python train.py --hidden_act="swiglu" --moe_layers=[0, 1, 2, 3, 4, 5, 6, 7, 8] --router_score="sigmoid" --routed_scale=1.0 --vocab_size=5686 --init_std_qkv=0.0314 --init_std_down=0.00468 --optimizer="muon_variant" --learning_rate=0.0199 --beta1=0.9 --weight_decay=0.018 --lr_head=0.0128
Below are experts of layer 3 (counted from 0) of a mixture-of-experts language model. Rows are named router (the router's row for the expert), down (a neuron's output weights, with its number) and show model dimensions 0-127. Each number is 128 + 24 x the weight over its row's rms, rounded and kept within 0 to 255. Numbers have three digits each.
After each expert's rows: "raises" lists some tokens whose logits its average output raises strongly, later layers aside. This comes from a sample of Wikipedia text that the model never trained on.

# expert 29
router:119161119142129128141153117117136142129173124092117185133149160079122122106140096119133116073134095161149156125127130115143133133081164173134149167111122109117097129129154111140147101158157178092091161107121146125115107132162144122126141160127087126109117157157130099154140136137071107171089108146095152163133159086142163118088144147126109113142144160159127133158145126118127126158125
down0:118129129129155075102143094104126122146112150084094139142117161120104125122130096143089140110122145099103114142131100145128157180141070137134151142095135094142098147153156100147126121098072135098096126129077155143085120165150124127131089125139161117113057165152140134122163108089126150139132146141140119112161153114111129143124158106134160139094148133102100148159129121122126138127174
raises: "American", "The", "Un", "W"

# expert 12
router:127141119137153114163141126158119169120122173116154148114140082079123152147116109143152153141100099140143164148127112152164139119104166139122124160129122097174121172096154115111101147145148154105145111087155115115137114105139135117125153123107114150149125115102150149110160096156074141122080171140127171147164127140167157145112147131117128153127157125128101117140174181112104084134087
down0:130094099144131133121140134116123122049153116160091138127152154170121147117184125116172108143155126133117054134148126118098125148083117099093105144129159163132135092124077133127173141158153120088111073084125087133126128121149116150117154134170123110118144160138126151149108143146108126139123123169106148101143091145073140146124120134152109126131130147150130114138124111153136130111139
raises: "ieutenant", "🔨", "alion", "ician"

# expert 21
router:128128121165065105116119138127107095130135146129112143116147130114141182134093144131124147144093113136143102158169118126101132153157119112128117109112090099078093122119119182159123090125110124126129112134134168119117073118158150141101152102093151114104183139139166152153161132137120132103112154083130147131119180157122132161095131090118129148132134127111098108117173088128106147086157
down0:157092126108173118128145116132167153130089108129131142141102147143130131137117114131085118131122107127135134112140135194126122151074152129129147148146057097111168172138129131117145186117139125152106094127119139128098147146162129147163124173158151101102124164082167094115132141130101102148087125158120150133119163108140124123147131151118102119197135146120139146181134132151122134144120
raises: " of", " in", "."

# expert 3
router:141120121130092154140075136135143110159129155145123114113151108121144100140088149096123098113152132088081153086099131079101095137121142106135135143134146079138146131134166121109125092144129098170121155074111139099095129134111161124085102169140116160149175105123072145161139152151099157122123157135130129138117110079109133097118124137162093151127125118132139082145116093145140109132133
down0:124108146153117150114131073114122176098128096091148129127147129166168108137090105124141142114124130135122078159123138107125128101134153155114118126088092182121140115043094092133114095116125111098144129145117141121150135070129126132127117158119126113155143149116140159131132119151097166145145128126147136163122169129129096069091121125146087109121086089163143139131136135145154140105122
raises: "ipl", "é", "aine", "ro", "enc"

# expert 4
router:131141102073155112149102094133133108100137126126128148105098115136152150139128083111159098128110118145125140131140103157140137125148121108101165170110118101170111118142119124140111132110145132146150099134095061125127131146111171101138071100102131130108133175121140142145153071110134166130143113125156124124143137121092122139092141118174143089135115109106127121101142087087170074123073
down0:131130147111130128126091175117102134143134160115127147139122141079068185120106140107143117110131116143145163154120099168130126171166134128132150128136086097149103157145121121135105153134141137176133139137116115132140128100171159151100122141097105156122101149095136134165106120104106137141113127184132098088089096146079121142103141107117108117111141098135111087130175154107156135121184
raises: "s", " the", " a"

# expert 0
router:088139121102137146135137131141129133091098159098158135118174139087100106127147128131143126135152160157136164163138118145139101135141178130109122104098137116125154110138111116083119145111135160147176136132133158177159145132086104144147108126090143105149105149117164140118133147143165135158139173092168182153162111087147101143136112111142126129133104188132095137161135122101106086149148
down0:150122168166122147181153132123155117119144151146154182133098146080149108157073143145103114153146108148136143149128129137144133096104129136151136123125121116167139103104181149120143147120123135163128102127135128148102137114122136121129169096160148100152099070115159182183120131164118147113158124129170099136166138123095118102160143174160126092112097104121141151140135144135121151128136
raises: "er", "un", "el", "u", "es", "ed"

# expert 17
router:140152188108137117134111151126131124111110110131116155160164116150149170163155067132164141139124123115144107135095125158134125171099120136088102131134104125133114135148114114142113114161139163115074088126165090145128123068127150137139127123103179124127081105113136139114084151180126124158132144122114127138132133100174122156119117093101149161114127175126144124108176098108149103121141
down0:110133128176124113131105119151122117116121123130130084129158112136120101161146124086098141154111135137150134195115136117109145127121126119118154124121150117091170110123103101149154129088159133144160095139090151091135142162130097153112108111082116126118102128090188149179131132099095158086101119157108138117108121151185091141146141105149102140145142122088148107092097128174147125136135
raises: "1", "2", "9", "6", "4", "5"

# expert 20
router:140140118139156131165143126113102156100147165127172149113150108111129138165106118164153113143129102083103122141164132147156166127111154126163116111098098104149140158095134067156148142139086166100145089103166091104094124098154128161124120098107142141148124148132139109117109136151069155104113127149137106168162134153129123122136120110145116126115157107136100118138134170141125056139113
down0:074130137145118108066120143103095072145124134142152138147145098098120118157118129181148137182119148116140143157110138127149200107117097130148117138132118136084127098101126089127158130159143113139123112137148113138110118101097101111143161136148132137141108167137111140177156133118157135155140138087147186120136145108142088068145102155114131155128129145143116159136102136141124150113158
raises: "i", "ing", "id"

# expert 23
router:109148136068156087154140109128092143115125109134175147107104146136111145150095123128112128143112122129138209132120104084143116111134175156146134121119176177124149122125132089091137154104142096113106112169132122135147125064150114149150129110113133126131086146125165115105144137094093174149095135109087120103145123086125098144121104122128148144097147112171129115140133166123129129115134
down2:145113129125168166136113135143114119139138120135131119142120088119105098101116142157100115101093153124113127063147143109107143095131122102134153118093126135123123160146193110117055136126146119140144149111126133137143131108097090168095147131101149099143170146149143158096136113113125101094123174111119142092153095156087085142128139139127046115133117155129132116142145153096108143129119
raises: "3", "5", "9", "4", "6", "2"

# expert 16
router:133122097144148116129084156121105135110119089111125136121096108131158165128148112114084101168122108102120165138140096130144128133132145121095083133142134088099112136125149105128115135072094154140179148118120147141114131134134114141154130105127115119182117105101130102111147115112132091157152129145070170163166095160148128111099122182128144160130108121093123085144128093176128092156120
down0:116132117138120112146113114107132105135109102118113097115090074124148134161138108111085144177087165155153136118146164138099152125124136073142074094089153145132106109133121165117163087143100129083111124165113125118121114129092119103132154097123157125146131116119155201111123129160170157131181154123140125091101099147137129110157116150123136169134134085119143131114150135128110136109129
raises: "===", "=", "\n"